{"d_model": 256, "d_expert": 480, "activation": "swiglu", "router_score": "softmax", "normalize_top_k": false, "routed_scale": 1.0, "balance_bias": true, "router_z_loss": 0.0001, "router_noise": 0.05, "tie_embeddings": false, "lr": 0.00577, "beta1": 0.95, "beta2": 0.95, "seq_len": 512, "train_tokens": 292200000}
Below are experts of layer 5 (counted from 0) of a mixture-of-experts language model. Rows are named router (the router's row for the expert), gate (a neuron's input weights, with its number), up (a neuron's input weights, with its number), down (a neuron's output weights, with its number) and show model dimensions 0-255. Each number is 128 + 32 x the weight over its row's rms, rounded and kept within 0 to 255. Numbers have three digits each.
After each expert's rows: "comes before" lists some tokens at least twice as common just after its tokens as in all text. This comes from a sample of Wikipedia text that the model never trained on. Tokens count by the router's weight.

# expert 9
router:099142138161156133142150177113113125124134041036090119146092140134118129153129158169127134193151127067086174156146124147110112128152185154111163157154109175142115153112135118189141187094062145162072108100105083168179045121119191057205077131147143161105123149163079129109082187110125126087144121165124107084105087161100148109194151168070113111148123117136094151094142116168035144134127124167163094154121161101086171159143100158173112156104116142137147127118140132125107181122134155148151123111118158193185168137099124148115085102113138084123146158065144160124098148088173131094092146109141146155109145138117084107118093115151127106175100171072160094130153141142137127145162131109144095130136075168143096131109133099112139167153105168142170134089180047099073115096062104
gate4:129135118147107158095075108069179084144119155092148097144167120125126171119087134145086123164111129092206154118084150189128165113118119118079127126118140102199128113121175140084137106175135133143136119149162103170128114116130101054132126092105137081156103110155186143153201126156141156190104124165179137139113161099141121188190137118111129088173162126109074106115069079134165133136144151112078126109077129128117151091163187134152109118141128108134169084092128203076041119183155090138194094113113138121134141121071153106138162109071092129056147202068126116091158177141096137123186127161102154119054187113150179139104092141135177129153160194165186103087146156105186138134102120091150101139132073196118080105136129109129132147141143157131139151115145098098137114136110123
up4:123140132116161083156179129162078201122179191155094143080042123094119104110063131125181141085097171156169100130198069116088078109132134109130072151155127114079138118154105160140112102141179124104166179167105155143139162115174133094138139146145153176129137127148099117096113152070113132093150158106138134105142111137153068085093112130110121105091071121194148143124133162203092139106105157124182152155141149056132161161123125116054109187146102162136124132119109051167127112155122165104133105144138133118159122198155130148132134106204146144147090080146178157123118126089103146080098149136173132141116115113096098068191136108084108109101129057150151184127192110166145139208157067103134156158106152087124143158063155126105097133114100093116123121139148175102135100094149162
down4:059098084138121160098120169179075063172111101098209132090129110125142155177081129169099126120137124153119071147075151128179086128139110136104115091184170116136138142102144152118133163202168097125182113180173122119158119097121115149183191113140094175098117108156143087173139165186131145105184106073115150146187129131126126157142079124122146143118132088145146112138076119121144074133120180155115159128157187143089083135125136141152104141087139151073113151192188125191146107117165121111122150156081152178093181113130124105091143112058031166122171162143115156124098177119118139099183123108118114206195079126079110077147149151114130117117172151158099123146187129117148125126157126116133139128094089115109157154082165137176128143100104087141085088143119096089122060158155143
comes before: "0", "1", "6", "2", "8", "7"

# expert 8
router:103174120081130116187177182173116143160141100105084083118136118139108137183121128139076134124183141146122136160124102079103183137137205114054142160133143111189143154105117137098121114160146211120048077108146130183135109104111166099163121155139086131123176179193154144133113115140158154110187186158117141166120137129091102105156167155164110165170131185156058144107172157132095153158081116191178159098129193117105147169124115106118135126130139075215113117108149136126097167127139090112151124126172104105122166160177076157137062130113138137124183146164182174102131153136190161160078128112125125163134137130093119115095062145170112110119108114123124095141131102166093072179148127167157160083164160164143112117179097108078122181141125135085188156121148125132106139151060122
gate4:088122080134083104092115091105154075114114175131193113147142162128101148145134118072175104146106228098112141165054122191110122063116123089155122184119167070107132132177126205065093129147124150082142104044142147148117067168125135196175136145149115139131066109128131116097143160119073091146109114161108102111089107100063099140113123149094145136126030140102120094139071150103139178099094127125088141109116128130141112136086196032150112136122158127148079146100149129075162160125108092115093143187112106159140095143130128085123147147165143120107101073132107182091111126102117111138146117165141166154122101102143075114039079116132149133174139123166184112109123147168134095140168139081155116126167109139095147144149119152095156096117166118175112087121144110069161101109125135
up4:107116103154108154153122110123112099109127134137115109116149163146117115201161127094158111159070137114056163180130151118107130087128147147147159097096123122124138156163100134111108196145077118087132128079157141168179085172162172154162153141156133158109028149200105152100121078114091076147096158133072073084093160127072104155145142092111128180148104145115135111096103122111193186174119173157144089158143116170098144137020155125136126114124108147117123132115145139090187133182070111111092166105131135173081150129126145148131131121189102170151109138132091134122088148147066081157160111173107108121122164123158100106149144128123134160165062112141216178109120139096139117150179078078128107135143081141094128120129091186090177128136157148173078151129180123051107070181127113
down4:138115088131110118145120148171141127137124122155176149075071120200206149078107112145133108125163162143140062149163131094125158067140166142169140113135090121137139093143105097139207127186170097150136110139129117140099102112123079129079112106136130112140122141158200155154141065127148118120175062101126115127106097128116138160200160133122178117116199158090150129129098122170041083174147149131148110108111106164116168176137145147133193152118117158064183040150065122066132195149164125155099135163143114099128149148125133120130046120146120171178182127065079115124058148154122142097118068109126094135100130139142100096203103170073093122094115066133157112098139181133125109130162177141113139131086169117140083115121073147109101127158088158125121142093156167156127116097093137
comes before: "-", "|", "==", "The", "===", " The"

# expert 7
router:110112085060168149107101098149168152139123126095120126108101163142156151085186116200148114194111118140126163104120141173081115070148140099167121149114074063151143141102097114099146089126182151137140158100117135121107158103109109096135106152175124106098168151159137157111096133050138132153123068068133083047165150140117164096130141158148125135140178153171084147135189115189090175076083096141165079195117111164115057104168105104206144092154171123167140128064148105136113110162146151119146137121109132134138097146129115043188133104133138126078121143080185134072115119111119148095157066133103164088116104133177126128069138096188112124126132144087163138151110128108062134158094104157164156111123136101107189068081148097138138139079061168103112090141133101164144158123140162
gate5:133133129131109116112099165113154061148154146085102109112123136064161156169132061199180067145109118176106091146110200069164116148080197194125112186122169114170115096164173067095071107069172163133152112074108130134138157133142159116168091166148138097144113146168091104164156180176148146170148099128147111124156122188050139170145138173116098084180134119106061174090155103191128116105109193126117117166174094101162097122124149120112157159114121111147126110193085121139138095145160126136141127151151125118136121179137141159097190140120112051161156117133155156125126112168112131092149153118154137132115113146143189082128122196138187149195124174147142144152100192137120150131139112115144119153131126135079088138170128152097184180100084192128117114174154121109136124138157176
up5:138172149117143070163169085092191147126109101052134136162099133136132107133157130086139125146106157140122108147127042140147149007049149099099164148139145125093129139131124136131145133103135113187128107124137171123096129143159216147127121095121107137141097084162162111142109144139085129144142136117129103129141138141083078153108095102174157156088181114147139116076136144120078099085077108144166115128118116109071075169132133165135159144116169056109059098101148061085163155087160139167162134072088113144102193134091079161148183112132109136172099093182159168082174128149093107130103143131122101057161147123095111085143105088147090198116147170148094089095178122133117104068186124147145138126192118109173159110114116187169099125140140146093131170098102126096092083091111134
down5:106117127109113137084131092094151182147163065089131092117085123134105101082135085115081160153139100103171131104179146182117131127107131096150063120141145132141044132098121126098118129184132159193166141092155163083101151177141116156152147192132133125087094088096120131120108210087123167113102131101128101089100102105143120049113111108103123163144065087140165124176099115071155087132147064148127121060116123147200128084055101093104139127138149181158133135101181129150115134122153121177090163124199103096108168037119130088114152086133151160086091140109119161187136144129110131085131164141156094154176161106160083125110107131101093122157111105091141146108094099096158107141163184134167108118172114124108178128144142157141057159094178114083057179133121145067111151084130141
comes before: " the", " his", " birth", " Representatives", " its", " this"

# expert 6
router:077096143150123147126142138160186050168114105088081081211147095125073127141117104172140123177130103135125122128118103123122123165164103109064138133096169116182161131181131125103069195087121182137074146122157104142179104164104190133118169165103134162118153165140129107070131107117124135143192115123106102108146131166101119147130114142063119138114145141123118132086149127160082093060117131122129070061149116148119103181133111131129143159115199105112120138034200158110124190127182149105112098143184106114162145134114049093127113139187137135072143148129134158151142163129212182147077178169177144132134164152123106128112041142135159137185133146166101113103093127168122185139160118140168127147147125126108132118114134118079138145113132169074168053116177157154145150120115101
gate5:113084118103115140144126129057176108205067126084114158164116134089112063161100112153174100137163103182064145119098077158132098160126156148127110116190095102172126125178154140110056148162182131106119109090129131182099127100101096103141114160135119107156119122133117097145112139125167090096102098163073179109146179095135170178153071125125206079171115179139135123188143151112100141101160114159071131136131150129124157116160097091155102175147101154109169145090121142121122105172189144149158091104063126163141179126154098183127135103103180106169104105115091086107127145149111124134060151168055099136139118119070131131132122102049110112178098105091199148172124184151116179145120119161156096158110070111122135138101050094146143135125165150105069126134098103089155118109115184
up5:096160095131120142091121137157145132084196124169168067144106087146128135128183122126121128137121095065163099097202132084106173102139109079124166172093145137087101151086135157086195096081081139132138091147132085110129186101151093146108109126131130125097089143136112145130160150175109170154132129093174088126129049180124058079121150119123079151097138073096110135042130130165103111138172179070183122106101167132135118134109180158058124099126125120157157155140130128154092082143118065140105140166174139119114091183039120065110122162179127137105103169117168137153111136116143094167209145122177156093168136128188128103147089109156117145096158175135094137084126076116151092097147142132102157114179142106130104110175161169113121137132094070135172139138185138143076096162135077
down5:093097176140096140127136088136117153177105124153138190134189148143092137119156184114148127196165155053138137097166077161145136122109137155176136169178114148118131148100066115157089093149108092156133156179115130131147095129128218140175164103137099148122165204135204148139089112136198141137145120124142111063185174115109164092217189143118142123070158105132146102104117123062143122143118100125112141132139141098136096126071137180160186119126126176114100163084115200138060135088096133124171129089061176123092118212151135079127112130113089164129107121093133121113148141126186144092157152132164175118100217133142158105115117093187113146108122141117080089139142137099135161106193082140146141188123134095159104097130105110126072177127132141154152140108132153156094105116108133
comes before: " ", " \"", " The", " —", " A", " UTC"

# expert 2
router:070150138149134082210148169119190164096088089084145124139157173141146117181154144132097084164129159117112144167120077091130141155117123087085147147137121148122102223136074069105105163100172162084163109065160079135153101104130142117121143180102136142154130089133165115096076137112178095107103126216133132137184127131132144060144117107079115089159129099163114180162136110128089162095101177128132180132152165138133110153186160080103087164123138126155085111111144206080082152129148125167068069144122113168125198137128132132151128097167142131082158176122121132146116191161132151085107198165093103149112151144158093084155129109130169067133129146108175107152131170117074224146110129115130159122103129140143078141135102110161101180161131121160108129074165108146118173102138132
gate5:109158118102093154151150114120234174090158116109167157126107112163152130100179130076097093122122188103108137140150152166184153103145147088127141171123148117118163113081104095158116109104137122110140159156127149193092118125176135151165183108084157102120098123176122126145127130166109132128100093104129184117104121141167120076146171181180172118152160127168124129208110159091181146079176112140121162077150145147112149127124115128133101119110093120126095144073116177156114108090148079171164132122170099091120165148117131172102084091158099206110078134090096161047133108086155167106119116095150132096114137105114133165072082143117140152128098195130110123120107080085182160158159153092104062180057165091024187134110184114151118130098122089136119128170145186146089093147118092
up5:102167083119121194184153137153147099129112127151113166105145123221109123092127126124114095125139139074150085115073140125157119144103164094115127113118169119053096153071110127076139154141095113166092112130116118149136126123161150100113090046057123120098060092181178074119098174178115131107087142118095091182093136120179137147199150114179150139143127077078102119165176158091113187128142113165099112137154084135058138148178096153146106103125120119080149132136167147145125164118128115146117110136187097066107132135131088153174045093161135125119084076103084162055098108142038116129085141144121164097114104175110124099124141133098175118131167141112146106181162153126145134150116179106167137160133170126135171127118172116131198102114114176128140151141150118107185062126072098
down5:119179163131100124147163117094130147135125155148185112138086102125140108094107190191125112183123172141179116104092078068089094206133173165090141160165104168132108123133127121157065169127132095145102138118100105140144112100157150109136136151101164087101131128147106117123149122168083099144102118099158102102104084089062103111138140097117178105138125086181078167139112139096156106123111130123160085083113093130130140131120077184128094110138161137124164142131145161129094113127175133139143199121184196114178091130102087107152146152210137116107177178120112159098108173111123099172119195104136210109140158115147100209166126154104105155183165144106140109183177156129151105159143187164077065065120146159116114160116141076149179139083160141093085102204109178119194104114104117
comes before: " the", " a", " be", " not", " an", " been"

# expert 4
router:111093166118165117123127151104104134112103073086124136215104128125099166126103171115107156146156131076104157144159114140141158184180133125151133120147167136160116139175092078143163152150078143111138052126162037202156101148116139097171095168115107130093160140174126160158015147097160111131191167126065102081096061140140125112134131145118117100127105196136122150062136148168109116151146127120141133101138152103092078098143117106112083126149131090138151072136158186116102197110162154125124144080129173139146187124151107155159113117122139113116223138083160163084124138120223153099106137159130143166102156109138092077139077105176138113113081155112177085182181132131135110149086098105149144135146149133130115151139165146134137163106111128153167100066182100132093073088087123
gate4:100087110154094113143096106171135141125116146067180061081116127144120139119074114168119186138129151096140169173152126128156157164119103147087160154157126113127153148098162161011078115117116147146169145130190132116121146082087174190125125150130171117085129126174188144088126116136141082131196123100164149151124139078093154108145137114174101164150131147117172096117160131128181153143178094158132114111204117140150108129171180165170133054157157137075086132147142098163184153130181108078173137084057074083094165147164121091114083116097121133159127122159174114100082142133109103142117122156184108136119070129106157107107101080140104106140057133115123088094078116119108190121140077127101125159128131149149152085082122163151162129092170147148155119107081063079167083165116084
up4:138077109067090140139137118182147067122162137100104097077107190165139177151079130168089160081150187155115106108104112051115103117157153140174110088151107133113140147124185054112102123100126125148211108147147103152117189103100105135084106157087131100123119149130161139133179115093159124149187192119130045116112121093081109161143188129125113147142165143175113139159141103100079101117096150126110115100205086088206102139172100097147140097154130144115162190139104114144159109091155119155126154079092115141139223133107117108098069121124154141152177185150124139097132146118120126130146079100203120181089104148119095159149164164161147174134078132184189145150183122151081141105161156062094134121118119118101116103091163184102104116125126090140147139113155105178119103119161149
down4:150131125138151134164071144118096118161071191128146142187089058151080104114145126172184176148113115119079107125155109117140116066094116139117192094093079137163133063074094107144138154191083170110109147131118153157139153188110109159138081094129117114120124127131129143132157138152142155084102060219117155136160132133176119072112161156098089135133127144060130088158153074136129147165148153119087115116113180058074181133123106122161066095162202168138156102141100147085086107118119128143106167135163185052095144110091200089163180164134151094082078114152138178091129163087132123101170097108085134128149168128116156121088171109159095139115128132147084173145143171149061093139136090146128142130128136130173092152141082130115105133080119097086115151181174151177117105141125114
comes before: "0", "9", " |", "8", "5", "–"